{"num_hidden_layers": 8, "hidden_size": 256, "n_experts": 64, "experts_per_token": 2, "d_expert": 96, "d_shared_expert": 128, "hidden_act": "swiglu", "moe_layers": [0, 2, 4, 6], "router_score": "softmax", "normalize_top_k": true, "routed_scale": 1.41, "balance_loss": 0.000791, "balance_bias": true, "router_cosine_scale": 20.0, "shared_expert_gate": true, "init_std_router": 0.00724, "lr_router": 0.000687, "num_attention_heads": 8, "num_key_value_heads": 1, "head_dim": 32, "vocab_size": 32000, "norm": "rmsnorm", "norm_place": "pre", "norm_eps": 1e-05, "positions": "rope", "rope_theta": 71600.0, "rope_fraction": 1.0, "qk_norm": false, "attn_scale": 0.177, "tie_word_embeddings": true, "parallel_block": false, "init": "normal", "init_std_qkv": 0.0425, "init_std_o": 0.0425, "init_std_up": 0.0425, "init_std_down": 0.0347, "optimizer": "adam_atan2", "learning_rate": 0.00092, "beta1": 0.9, "beta2": 0.98, "weight_decay": 0.14, "lr_head": 0.0102, "max_grad_norm": 2.0, "warmup_steps": 286, "schedule": "wsd", "decay_fraction": 0.347, "decay_shape": "cos", "final_lr_fraction": 0.0, "batch_tokens": 32768, "max_seq_len": 512, "doc_mask": true, "train_tokens": 261500000, "max_steps": 7981, "dataset": "wikipedia_en"}
Below are experts of layer 2 (counted from 0) of a mixture-of-experts language model. Rows are named router (the router's row for the expert), gate (a neuron's input weights, with its number), up (a neuron's input weights, with its number) and show model dimensions 0-255. Each number is 200 + 40 x the weight over its row's rms, rounded and kept within 0 to 999.
Before each expert's rows: "mostly gets" lists some tokens that are sent to it at least half of the time. This comes from a sample of Wikipedia text that the model never trained on.

# expert 56
mostly gets: "/", "e", "in", "que", " 3.", "1."
router,173,223,241,171,242,153,183,236,206,254,193,234,244,234,116,244,167,191,220,205,160,202,163,222,196,192,184,168,221,184,132,187,275,196,178,216,181,200,195,208,188,149,132,210,198,267,226,160,138,214,276,190,195,187,220,191,187,190,267,218,254,189,183,182,175,191,189,237,175,212,192,124,183,181,192,236,292,259,231,174,205,239,154,231,193,203,273,257,154,244,147,165,255,238,241,209,262,250,272,208,214,174,284,230,198,220,145,154,214,218,222,223,157,139,186,161,203,183,257,178,209,171,205,231,210,198,268,181,243,217,195,145,193,201,239,168,251,264,248,196,227,207,208,213,174,173,255,98,200,169,179,218,192,200,160,103,217,246,252,199,142,264,226,203,283,167,175,132,262,147,173,192,230,231,207,167,121,170,194,306,141,179,280,166,195,179,192,208,131,256,191,252,185,159,259,148,192,156,175,244,142,210,201,208,175,154,225,164,199,144,170,171,228,155,165,207,156,154,273,223,175,197,242,273,205,220,165,219,206,265,194,203,141,134,227,234,219,135,227,231,204,167,250,99,185,226,218,184,162,124,238,85,209,182,238,236
gate0,212,256,267,248,210,197,194,156,278,195,215,246,197,155,255,230,240,122,148,252,230,117,174,232,243,186,197,159,145,180,182,231,275,156,190,213,130,124,168,220,161,220,264,203,247,182,210,217,259,157,204,223,154,252,175,173,199,215,144,230,180,113,166,162,209,211,226,223,247,109,154,269,217,141,198,242,224,148,143,195,118,218,222,187,208,217,210,231,218,245,174,215,220,175,190,281,186,245,205,215,136,259,185,128,169,200,261,184,273,224,140,181,232,226,180,219,214,257,199,172,175,142,251,206,209,218,218,171,234,184,198,269,236,216,177,162,233,154,147,215,200,216,152,175,175,218,270,180,212,206,273,174,185,99,185,220,207,168,170,218,244,132,244,218,223,215,204,243,251,221,168,166,183,162,181,162,178,223,196,211,172,140,225,146,182,252,159,131,259,224,235,213,141,203,189,221,175,225,144,121,232,219,183,130,187,261,185,303,229,176,200,248,270,215,146,143,167,198,228,214,208,218,233,210,134,151,178,242,242,154,225,146,199,124,142,188,187,218,186,222,198,168,154,225,159,194,123,117,207,191,204,207,219,222,234,105
up0,275,200,209,182,239,145,158,288,177,316,180,179,208,241,210,221,158,228,227,260,281,280,224,150,218,198,212,189,171,120,188,195,175,176,187,205,220,244,195,129,199,190,162,204,181,227,240,211,195,235,237,204,197,160,276,213,258,169,216,200,196,161,230,266,245,166,165,200,269,266,192,179,223,275,261,267,194,252,192,237,199,199,127,174,264,180,213,255,184,225,154,180,266,211,215,170,228,225,162,197,246,146,91,210,248,198,198,162,268,159,256,211,139,216,217,178,217,107,164,234,141,155,260,183,240,196,203,275,230,191,189,173,181,189,255,235,229,180,216,170,156,147,248,217,108,158,150,183,146,184,156,218,156,173,182,252,182,207,193,92,195,197,151,198,190,194,209,109,202,222,214,193,160,217,255,143,131,150,172,204,263,256,155,181,224,245,213,245,147,149,198,279,192,182,205,130,187,181,235,202,249,220,185,198,155,243,232,236,177,181,200,123,239,190,253,255,264,184,175,133,205,206,236,219,215,232,149,160,215,209,232,186,190,147,212,243,169,173,261,175,154,164,191,181,203,233,269,202,225,239,254,207,233,184,145,183

# expert 23
mostly gets: "ley", "ville", "wood", "sson", "ney", "ić"
router,231,184,162,270,177,205,218,154,217,178,227,190,185,142,214,178,150,227,233,210,249,142,193,216,181,160,150,235,229,138,203,183,266,187,180,213,121,153,176,238,219,183,238,187,158,218,213,190,174,159,175,225,195,206,159,204,169,148,216,143,142,229,205,175,205,228,235,140,160,230,203,190,148,181,188,162,219,225,208,139,187,180,190,168,189,168,291,271,243,194,199,139,183,185,134,178,201,308,148,193,141,170,187,202,190,169,155,189,212,200,317,273,183,195,245,130,227,153,147,261,158,194,150,130,122,217,192,146,178,187,176,218,182,233,140,255,228,208,280,189,197,181,115,187,240,176,134,138,224,186,117,188,211,256,244,190,224,155,171,196,224,211,197,180,197,246,147,224,243,139,194,177,249,154,168,195,253,219,154,173,177,235,182,237,242,203,202,227,145,227,210,139,251,140,248,193,199,193,221,271,123,240,193,238,158,188,164,272,216,157,187,271,223,202,233,215,178,193,242,285,229,174,157,174,189,204,162,97,206,230,109,198,190,169,175,212,216,110,214,193,160,160,173,254,155,178,200,273,260,130,185,232,194,178,289,270
gate0,179,250,226,200,297,219,206,245,147,184,209,129,254,175,214,220,202,212,150,163,253,193,135,151,188,263,169,163,168,180,142,218,209,155,247,213,252,192,265,216,207,176,179,246,215,201,241,149,243,277,270,176,138,228,245,201,245,214,271,129,235,166,225,132,181,287,146,198,154,195,293,223,252,285,255,217,227,276,156,196,137,215,176,206,260,200,204,186,233,239,226,195,183,219,175,196,206,189,218,265,176,236,145,187,240,201,185,228,192,246,161,223,246,194,129,194,219,198,255,246,188,130,203,273,192,182,191,148,202,224,214,172,252,184,169,165,189,250,201,155,185,150,168,179,209,214,145,252,185,182,226,233,157,233,214,182,137,292,161,198,153,188,260,123,181,236,221,216,239,165,202,145,232,203,253,195,224,240,199,214,196,221,163,157,179,220,226,232,179,224,249,207,109,215,239,180,196,208,203,201,226,218,264,137,183,188,178,128,226,138,277,165,203,172,284,212,192,214,188,205,195,195,211,140,224,205,204,146,225,212,193,174,208,243,236,203,133,207,248,157,241,217,147,88,203,236,226,146,92,150,184,282,271,185,273,204
up0,155,182,210,168,236,225,205,208,228,213,213,277,153,187,243,198,221,170,300,228,179,180,139,239,249,242,241,141,201,251,175,138,66,186,153,239,213,187,239,209,192,204,195,188,209,144,134,243,224,239,203,209,196,222,174,225,156,206,253,231,198,237,222,193,168,126,182,203,261,199,148,232,233,198,196,233,193,219,245,183,229,260,212,250,177,220,174,179,206,258,310,217,226,145,195,217,180,170,243,187,250,213,160,273,192,187,158,221,212,182,279,163,207,154,235,158,201,252,101,230,239,193,193,270,168,218,197,219,211,188,237,246,234,142,183,119,183,201,169,205,177,183,154,206,275,282,227,246,187,195,226,141,247,182,170,156,163,220,228,243,213,142,195,245,220,264,192,257,215,247,206,227,264,225,178,195,203,172,208,76,263,180,202,249,142,171,192,235,131,281,176,195,162,197,183,240,137,174,253,209,226,110,197,228,100,170,155,235,153,212,156,168,169,247,223,176,218,235,224,240,261,189,177,229,216,217,165,182,143,159,226,157,220,237,160,195,210,146,257,274,164,232,290,157,236,183,198,232,222,241,182,207,249,250,206,134

# expert 25
mostly gets: ").", "\".", ".\"", " 2021.", " 2017.", "."
router,185,215,194,216,188,124,161,208,228,203,236,124,219,236,208,204,183,146,197,237,178,220,177,211,232,169,251,113,202,205,195,203,149,259,243,239,216,197,174,225,178,272,229,170,316,193,285,198,137,292,304,236,162,221,225,144,243,135,234,150,171,191,211,177,232,148,254,187,135,208,185,146,146,174,158,245,151,253,224,209,209,158,188,200,193,136,231,211,249,208,199,181,283,234,218,220,198,254,149,154,184,212,250,245,208,164,203,194,230,172,234,243,178,164,216,275,238,151,150,268,188,144,216,150,214,195,202,196,161,235,207,191,195,240,171,222,222,201,303,224,161,182,233,159,211,123,147,130,176,202,229,165,230,180,232,211,210,195,116,147,186,137,130,208,220,174,243,233,202,230,208,221,169,220,245,215,157,148,226,119,135,238,128,179,222,213,172,208,225,185,189,158,230,189,203,199,261,247,102,194,184,240,185,177,183,219,218,277,120,194,214,187,249,265,190,212,252,191,162,214,259,250,229,279,219,204,183,156,225,155,229,176,218,224,209,171,187,201,189,187,144,114,246,228,207,188,214,199,67,199,201,219,288,187,187,215
gate0,136,289,191,193,221,222,185,160,190,206,198,196,233,136,201,145,131,203,155,202,94,254,183,170,224,184,248,150,259,206,200,168,156,187,206,238,119,233,164,239,198,211,213,212,214,220,156,203,187,193,220,235,193,265,175,156,160,186,187,188,235,180,222,163,133,92,204,195,181,162,233,161,192,197,212,239,134,181,205,224,189,155,204,236,153,215,219,210,204,239,196,277,205,187,192,191,225,215,246,213,189,208,197,224,114,227,226,328,214,265,198,205,251,160,205,172,68,227,229,155,231,218,144,169,217,243,209,183,193,210,186,201,250,208,176,170,123,209,223,230,191,184,203,190,320,200,222,204,200,157,205,115,278,205,191,77,201,212,204,204,154,260,195,210,166,191,159,241,116,228,155,163,205,120,224,198,213,181,215,200,240,204,207,101,177,197,125,222,243,176,222,261,202,206,143,244,140,170,187,192,262,190,228,180,239,241,162,230,208,199,175,224,151,178,216,211,128,200,252,140,227,226,236,106,114,195,169,213,204,222,181,247,118,164,186,193,212,215,188,244,300,185,232,260,222,179,239,202,155,210,211,164,174,142,272,168
up0,168,223,229,165,193,210,197,214,218,224,222,116,236,197,197,175,180,200,181,254,238,219,181,196,256,224,218,166,195,299,159,153,212,213,255,240,163,218,210,202,179,184,254,99,183,208,173,237,169,232,188,309,229,162,202,194,225,193,224,233,194,271,259,159,207,163,189,219,246,202,218,202,138,214,219,220,197,218,184,217,159,154,219,250,188,162,173,205,150,244,164,234,192,273,186,196,211,166,255,250,211,151,220,248,188,169,274,218,236,279,224,201,190,221,221,203,166,174,257,180,131,217,212,124,216,222,179,266,200,179,187,138,152,183,115,221,194,140,240,205,201,215,203,186,195,181,190,167,277,221,173,213,245,233,165,128,253,137,185,167,127,127,177,172,174,164,98,223,248,255,178,212,190,156,191,206,150,192,274,173,175,188,153,163,181,210,162,252,214,181,171,191,223,167,254,166,161,311,142,154,250,235,264,226,253,235,192,271,200,209,260,111,182,255,229,296,164,221,224,103,223,248,223,100,112,213,197,220,154,232,218,169,171,196,274,209,227,238,176,154,152,172,230,281,245,165,220,258,168,235,201,193,217,198,170,197

# expert 5
mostly gets: " other", " same", " high", " large", " long", " small"
router,156,209,184,185,242,142,178,230,177,174,231,189,180,183,158,222,201,202,166,236,196,170,165,247,214,203,141,142,164,195,213,151,258,204,247,173,236,180,246,211,215,227,180,194,306,209,202,209,193,206,191,214,289,190,193,188,189,245,181,226,175,170,199,204,218,210,165,202,253,214,201,224,248,248,166,233,166,129,180,261,188,239,228,182,242,194,130,186,102,186,239,205,263,155,152,234,182,230,324,206,181,176,198,254,164,138,250,304,173,231,242,189,125,220,133,194,140,188,217,205,211,208,86,217,150,119,205,152,248,186,222,190,191,224,209,256,254,138,118,179,128,258,184,186,224,196,216,190,198,241,159,216,175,133,226,188,199,175,170,186,207,117,160,198,222,159,200,229,173,231,196,180,211,129,216,188,179,170,210,184,211,91,316,193,214,226,186,193,271,220,264,151,205,199,175,251,189,178,269,183,190,141,230,176,273,155,185,187,151,188,260,242,236,163,144,187,117,146,220,213,152,206,226,183,165,151,265,234,237,191,188,209,176,212,219,188,145,217,164,200,208,257,150,248,152,169,208,137,189,262,94,261,144,209,235,196
gate0,212,217,224,215,234,286,283,195,251,139,249,262,242,185,256,213,175,177,220,172,256,199,136,236,279,197,136,140,201,266,232,165,250,211,229,153,212,208,206,200,175,273,133,172,214,211,259,241,268,214,221,228,187,241,171,219,184,175,229,192,256,212,190,188,259,131,213,265,205,210,215,119,236,175,222,227,302,211,224,215,138,234,173,169,183,210,187,246,188,289,173,161,150,147,199,188,245,219,246,205,208,256,221,200,231,186,163,268,261,184,165,154,119,168,204,180,171,215,228,183,191,224,230,264,216,229,220,262,250,274,211,218,200,203,184,203,157,210,199,196,218,236,203,206,211,223,144,188,241,187,192,194,210,290,188,112,189,197,219,175,213,137,192,115,232,175,187,159,218,193,243,214,165,213,213,182,216,332,230,187,241,205,188,271,202,181,191,127,159,150,278,140,140,165,207,178,174,156,270,172,207,175,250,210,190,97,160,116,161,174,234,212,133,213,247,206,204,187,217,224,153,229,164,179,198,165,185,211,226,224,205,174,196,174,221,138,152,204,243,145,266,241,211,192,124,240,204,175,290,247,169,162,133,151,211,161
up0,230,170,241,197,184,238,157,241,250,175,294,245,266,190,260,247,128,209,183,201,252,155,145,208,230,167,173,183,217,223,207,187,273,186,202,215,219,203,198,209,228,255,184,208,138,218,198,305,225,244,199,290,154,269,181,182,202,202,271,141,221,224,189,219,207,98,174,227,228,178,208,172,184,253,247,186,254,203,234,195,119,238,160,234,223,214,219,253,217,313,134,218,203,159,256,164,227,241,193,198,141,188,158,231,216,140,155,222,236,240,210,192,117,211,184,153,181,207,258,186,186,243,226,180,159,198,248,186,160,242,230,176,178,192,246,223,138,173,227,164,205,225,219,182,196,235,78,164,235,152,201,234,207,185,225,195,196,182,221,200,228,155,193,129,199,218,219,152,163,211,266,159,191,228,192,166,198,293,242,138,235,218,130,220,197,113,212,165,189,225,195,197,187,124,138,187,175,177,324,133,170,159,247,266,186,160,109,175,188,245,256,221,174,133,234,199,180,266,227,235,143,260,158,242,104,174,198,251,171,205,189,197,220,192,196,196,180,177,194,229,184,209,205,206,158,254,213,170,296,196,193,223,181,214,189,172

# expert 24
mostly gets: " The", " Central", " military", "The", " political", " Western"
router,173,214,148,222,212,197,148,262,187,151,256,145,217,211,206,198,178,195,186,238,200,161,180,234,229,185,228,154,177,219,273,234,201,159,183,212,236,210,184,171,195,285,98,190,257,201,209,219,182,198,184,131,174,188,138,198,245,148,141,229,138,202,213,188,186,115,197,328,210,179,203,179,257,138,277,152,128,206,205,195,157,218,245,162,279,171,142,202,98,194,279,181,209,145,193,207,191,169,233,181,156,248,203,260,225,255,287,108,157,198,185,176,105,207,252,226,122,290,182,184,156,172,125,149,252,156,159,171,231,213,188,215,177,261,198,242,211,194,142,228,266,198,200,223,211,202,193,203,211,166,111,271,227,208,185,239,235,155,164,219,227,181,186,147,262,188,229,202,218,230,176,185,140,255,168,176,226,190,221,213,214,196,144,229,235,240,216,195,277,150,187,163,145,174,186,248,242,173,220,159,159,169,127,204,227,219,194,188,280,227,186,111,200,191,127,180,181,210,184,152,131,214,231,198,205,152,255,154,202,213,242,179,188,208,219,205,165,190,205,178,145,241,195,230,224,188,252,176,198,174,203,184,114,170,124,168
gate2,178,178,159,172,134,166,187,206,214,232,199,249,250,195,157,175,241,156,162,162,264,167,143,182,244,183,185,145,149,223,214,188,219,187,232,289,237,179,204,215,335,159,213,224,244,205,173,255,175,201,162,162,169,209,138,213,228,288,188,247,205,220,222,201,195,195,192,210,163,232,176,207,172,154,220,239,206,248,181,234,217,206,280,191,187,202,183,217,287,173,229,169,174,181,176,184,261,278,145,227,266,211,277,190,216,196,163,302,213,177,175,166,203,155,165,180,180,165,241,224,226,176,193,159,215,187,167,257,204,211,183,247,218,224,141,157,202,168,194,259,248,236,146,195,200,176,233,249,148,180,193,115,192,216,219,98,125,214,209,186,172,239,195,144,122,235,220,217,248,248,218,141,229,211,255,188,183,112,185,124,223,205,196,202,237,272,275,217,127,183,232,146,247,151,238,198,246,171,209,214,225,217,168,199,244,214,207,124,162,181,211,153,209,196,195,146,170,176,242,235,201,156,164,131,236,205,210,153,161,209,188,209,203,196,174,111,241,270,234,211,344,201,161,194,301,150,156,193,130,160,218,197,134,220,225,211
up2,133,264,214,186,190,180,195,238,205,217,174,252,221,205,220,161,205,181,121,158,199,216,158,251,198,194,188,136,148,213,234,214,192,271,267,231,209,207,241,168,252,235,180,174,274,242,182,260,188,187,177,191,140,175,135,149,256,235,190,268,166,244,259,190,224,188,223,253,143,208,173,155,149,153,272,271,184,205,191,221,205,235,239,163,190,161,221,221,229,177,233,188,139,148,161,159,224,245,229,249,208,233,255,267,215,219,212,291,221,208,178,151,196,227,147,185,159,136,209,232,197,121,157,100,250,157,186,244,189,170,183,176,191,229,102,164,202,178,168,237,252,234,153,233,293,154,241,240,241,121,184,101,250,239,238,170,179,169,219,187,183,208,214,233,174,246,264,164,167,213,226,177,193,207,213,140,223,134,213,203,216,161,234,185,234,174,247,201,213,205,251,163,241,110,261,216,268,153,228,184,273,213,231,216,286,220,262,186,203,199,160,140,209,125,161,170,281,177,200,194,224,174,176,162,165,243,196,218,176,229,166,206,175,232,131,163,215,171,239,210,239,212,239,229,260,185,181,127,117,245,253,215,164,199,233,239

# expert 11
mostly gets: "\"", " used", "]", "}", " [", " said"
router,205,181,220,240,240,228,197,217,184,246,174,218,185,263,247,238,183,210,231,174,195,237,183,228,179,276,170,197,209,195,245,200,128,198,263,195,190,279,211,184,178,253,218,170,100,267,196,163,234,237,236,242,207,194,206,179,143,234,171,113,275,172,197,206,260,243,135,237,148,219,152,268,199,242,231,226,220,192,193,258,146,197,172,184,151,171,187,194,252,202,169,250,240,178,81,241,194,269,237,246,270,188,127,214,186,223,182,240,206,217,209,227,198,276,220,296,268,203,201,190,140,205,264,208,127,252,227,292,202,209,193,147,223,213,168,184,231,178,232,191,205,200,220,178,203,197,197,247,183,155,195,153,212,174,242,195,185,235,300,196,183,165,258,212,208,144,223,190,194,204,190,207,171,165,195,223,227,193,168,146,294,159,214,212,208,246,192,175,145,61,209,195,190,200,94,237,123,211,183,249,194,216,218,216,219,208,221,176,211,217,184,167,251,217,166,299,200,187,201,193,198,179,157,228,179,167,270,237,221,152,254,157,208,287,270,235,244,183,276,157,213,239,148,197,273,227,279,157,171,206,228,151,249,203,241,210
gate0,219,176,189,142,257,214,225,246,204,282,238,193,181,211,165,184,182,224,269,134,183,190,154,241,218,204,162,204,161,264,202,204,226,198,256,244,181,181,217,163,139,186,185,235,204,182,322,246,262,186,237,200,164,193,182,212,145,173,207,185,291,175,204,84,257,167,241,78,194,291,184,240,233,173,205,119,137,244,235,238,154,243,81,200,182,164,183,210,192,150,192,202,208,177,181,195,207,222,183,170,277,211,246,236,276,266,170,195,201,156,139,174,199,204,201,213,193,213,202,259,219,215,239,233,262,245,253,213,247,198,220,253,268,237,211,235,204,226,199,264,223,259,215,189,153,201,166,185,217,170,218,221,241,184,131,181,152,210,257,170,130,195,174,138,220,219,219,175,93,259,223,194,171,191,181,149,153,172,166,190,167,212,179,155,210,198,211,230,184,166,171,169,116,183,156,207,235,219,239,253,308,150,242,251,221,129,205,277,204,279,177,197,232,203,246,213,211,241,156,220,231,179,160,229,196,258,195,218,154,186,204,250,231,212,155,201,137,226,231,240,234,242,194,157,220,188,226,193,141,158,232,152,151,245,236,196
up0,221,202,218,215,177,168,259,128,215,119,214,104,206,212,181,273,159,232,181,235,204,213,137,188,185,244,221,165,189,133,270,210,185,211,203,207,145,236,163,227,179,214,151,238,189,223,192,230,212,164,203,204,210,231,270,145,193,258,193,217,199,194,143,174,198,201,200,161,151,241,152,192,156,158,186,174,179,206,288,184,186,188,250,184,154,204,202,175,237,153,215,180,260,127,219,179,239,198,223,157,141,135,227,192,140,184,177,167,256,277,182,185,237,146,297,183,185,161,154,204,140,173,165,198,164,182,149,219,299,199,212,237,162,180,201,190,234,163,269,215,197,213,143,189,241,151,233,231,249,142,222,176,238,195,164,175,312,130,188,220,233,132,211,201,228,104,188,267,218,179,119,202,151,187,233,282,260,257,279,196,215,235,181,218,232,244,172,248,184,183,215,168,220,209,229,208,248,225,322,187,229,208,214,199,149,161,226,174,197,177,144,211,197,260,167,199,215,226,198,196,265,174,202,213,298,184,270,122,157,211,182,247,137,169,214,276,272,172,227,159,145,194,219,172,254,177,215,165,211,221,134,204,208,241,261,249

# expert 51
mostly gets: " at", " on", " during", " On", "On", " At"
router,176,187,199,191,166,195,185,193,197,248,176,204,225,214,229,198,185,238,226,211,142,156,225,195,208,235,257,172,153,228,182,210,212,243,237,215,166,139,186,207,238,196,250,214,238,227,175,211,229,148,224,264,99,187,310,197,157,236,174,307,227,222,208,238,175,226,244,170,220,174,187,160,208,169,143,213,152,178,239,177,260,156,248,235,194,180,321,227,253,195,257,168,276,211,164,207,199,165,218,216,179,197,213,149,215,165,155,186,196,154,209,193,156,191,141,219,207,184,192,212,206,281,230,222,246,191,143,134,253,187,179,203,171,215,232,179,213,240,157,176,197,213,208,166,218,151,202,238,188,131,276,169,240,337,233,173,166,287,152,207,199,173,244,193,210,249,214,145,148,236,182,210,176,183,195,134,202,173,223,265,288,84,197,238,183,197,235,174,210,168,203,245,168,268,233,250,184,178,162,163,184,220,175,150,113,201,180,208,110,199,110,146,213,122,190,222,247,136,216,207,232,237,190,144,203,177,149,146,201,190,77,203,198,261,234,231,166,156,193,167,239,196,196,175,178,218,215,181,270,118,212,171,283,229,194,180
gate0,234,238,213,177,151,193,175,245,284,209,212,198,221,210,114,202,208,224,167,205,235,201,247,272,197,159,194,152,190,167,248,95,180,160,180,251,148,124,199,232,201,199,176,125,190,195,192,157,162,192,196,229,201,183,158,167,260,204,129,181,154,144,240,198,177,208,263,165,206,262,246,160,190,149,215,180,228,248,240,163,186,221,200,213,198,185,156,168,181,120,214,129,233,205,205,189,150,197,133,152,187,237,210,186,154,235,110,200,197,137,221,236,210,204,191,216,217,234,238,273,258,211,200,234,138,215,144,244,226,199,204,191,252,223,205,236,342,166,208,258,213,172,266,186,214,206,199,144,187,143,182,130,140,210,148,179,205,218,176,214,192,196,196,189,273,178,109,217,217,242,211,246,207,214,200,200,226,202,163,209,189,248,209,232,193,244,243,248,148,235,253,135,176,273,203,181,116,216,183,198,201,252,104,298,173,151,144,273,151,264,228,271,167,172,180,220,236,226,236,210,164,195,233,222,230,162,211,169,222,233,239,85,123,204,162,221,212,159,272,239,181,266,174,196,192,181,140,221,218,136,172,207,147,167,170,231
up0,183,158,138,212,278,196,172,143,172,196,137,233,136,242,246,181,234,194,158,171,176,164,145,131,266,276,202,277,182,208,195,232,235,220,240,163,255,276,199,172,196,220,205,270,252,197,185,244,221,201,155,186,197,209,209,219,149,151,193,203,226,234,168,209,232,177,158,252,199,157,152,230,165,243,229,260,174,200,146,198,253,161,177,193,211,167,209,203,200,284,156,242,162,230,235,228,182,204,235,244,190,182,227,211,188,143,263,244,202,325,181,164,222,163,220,130,165,194,179,114,220,213,221,195,218,132,252,227,172,179,177,205,162,167,184,173,111,200,210,153,190,239,205,218,206,197,219,199,261,227,192,267,204,204,300,199,250,202,258,214,160,250,151,191,134,258,253,217,182,161,215,175,220,165,160,201,125,229,213,188,193,211,202,191,188,131,162,191,280,188,234,182,276,122,175,189,233,215,209,192,128,207,255,189,238,288,156,135,287,235,242,224,221,235,225,170,125,224,216,226,209,193,147,92,217,278,138,270,134,230,190,269,232,189,176,185,217,203,114,164,215,224,209,204,175,161,240,233,203,223,241,174,241,256,217,175

# expert 48
mostly gets: "born", "line", " ft", "age", " Country", "day"
router,261,215,244,206,149,128,214,241,201,197,199,202,195,224,168,211,212,225,161,203,206,173,219,238,183,214,142,149,207,213,187,234,223,230,138,177,177,136,161,146,235,158,195,188,181,243,218,208,203,163,116,234,253,172,232,194,211,162,162,201,149,194,258,185,202,170,207,170,243,196,197,226,193,170,204,158,153,211,270,149,192,230,164,171,175,190,275,230,246,196,180,233,129,262,212,177,153,221,213,171,195,228,201,119,134,151,213,164,170,234,169,187,150,204,173,218,213,278,209,197,189,169,178,216,181,185,267,171,230,249,205,153,218,257,195,172,99,203,218,216,162,138,265,381,210,210,250,112,255,216,166,175,178,162,227,215,216,155,264,185,155,231,216,153,176,227,221,221,143,167,204,197,209,77,205,178,185,188,204,246,171,205,278,167,158,178,227,208,214,252,225,184,203,217,222,146,215,195,229,219,156,182,165,202,277,247,129,183,280,222,187,174,234,146,149,142,124,252,275,143,222,213,119,260,162,199,175,149,199,186,105,263,170,146,238,211,190,269,163,225,241,197,146,218,157,203,196,212,176,154,219,242,178,97,192,227
gate0,132,155,226,227,175,218,244,252,200,150,164,255,228,257,230,222,247,214,214,144,207,209,227,206,220,194,122,208,208,230,185,188,220,141,142,199,205,213,197,118,225,185,179,216,118,176,179,241,192,221,240,169,173,164,157,201,271,233,267,189,240,119,268,162,196,168,209,272,233,229,216,210,160,253,224,198,256,198,130,161,155,206,259,139,215,236,225,158,230,193,177,229,187,152,209,185,238,122,96,213,219,258,276,168,156,232,213,242,178,141,195,150,167,173,260,199,254,199,210,203,224,227,226,183,200,237,271,186,227,204,168,206,196,221,186,253,158,212,177,176,167,213,171,194,202,210,215,246,173,202,203,240,255,190,188,174,140,150,219,195,179,241,203,148,284,108,134,205,122,128,169,204,218,222,173,162,208,234,262,229,205,185,244,260,131,244,140,129,246,229,108,191,175,186,186,225,199,186,195,226,190,93,247,235,169,247,219,204,224,253,269,243,196,163,210,198,177,200,196,104,175,159,210,178,222,246,175,258,181,189,198,169,215,214,159,167,143,193,199,228,235,128,80,256,161,146,146,128,267,204,207,169,172,171,133,176
up0,238,109,238,182,133,208,219,182,237,216,233,124,187,181,161,124,217,245,185,171,204,164,189,244,178,242,181,169,195,203,207,80,182,258,223,187,229,157,114,194,274,180,220,155,201,224,243,216,165,144,149,255,217,137,216,173,245,185,198,201,168,272,133,182,205,234,209,137,202,250,200,162,219,197,184,205,177,264,208,122,194,136,177,242,220,220,221,168,137,187,164,259,210,249,167,161,243,308,221,240,253,110,155,153,138,169,165,238,255,220,205,255,202,266,111,248,231,213,192,157,232,222,207,206,175,277,225,208,217,175,218,206,189,203,169,239,204,218,221,237,204,211,259,168,179,194,129,211,223,240,224,203,181,256,178,257,159,175,228,245,126,215,172,182,191,218,209,190,231,177,219,218,238,152,235,147,152,204,160,186,249,201,280,186,185,257,209,255,175,208,193,258,243,195,152,209,189,203,178,139,209,222,206,208,236,190,160,153,172,199,201,206,162,216,238,157,189,254,55,228,184,288,239,173,195,191,121,109,173,165,222,155,187,156,202,243,171,262,191,171,176,189,191,264,149,256,149,281,237,189,185,171,236,184,203,250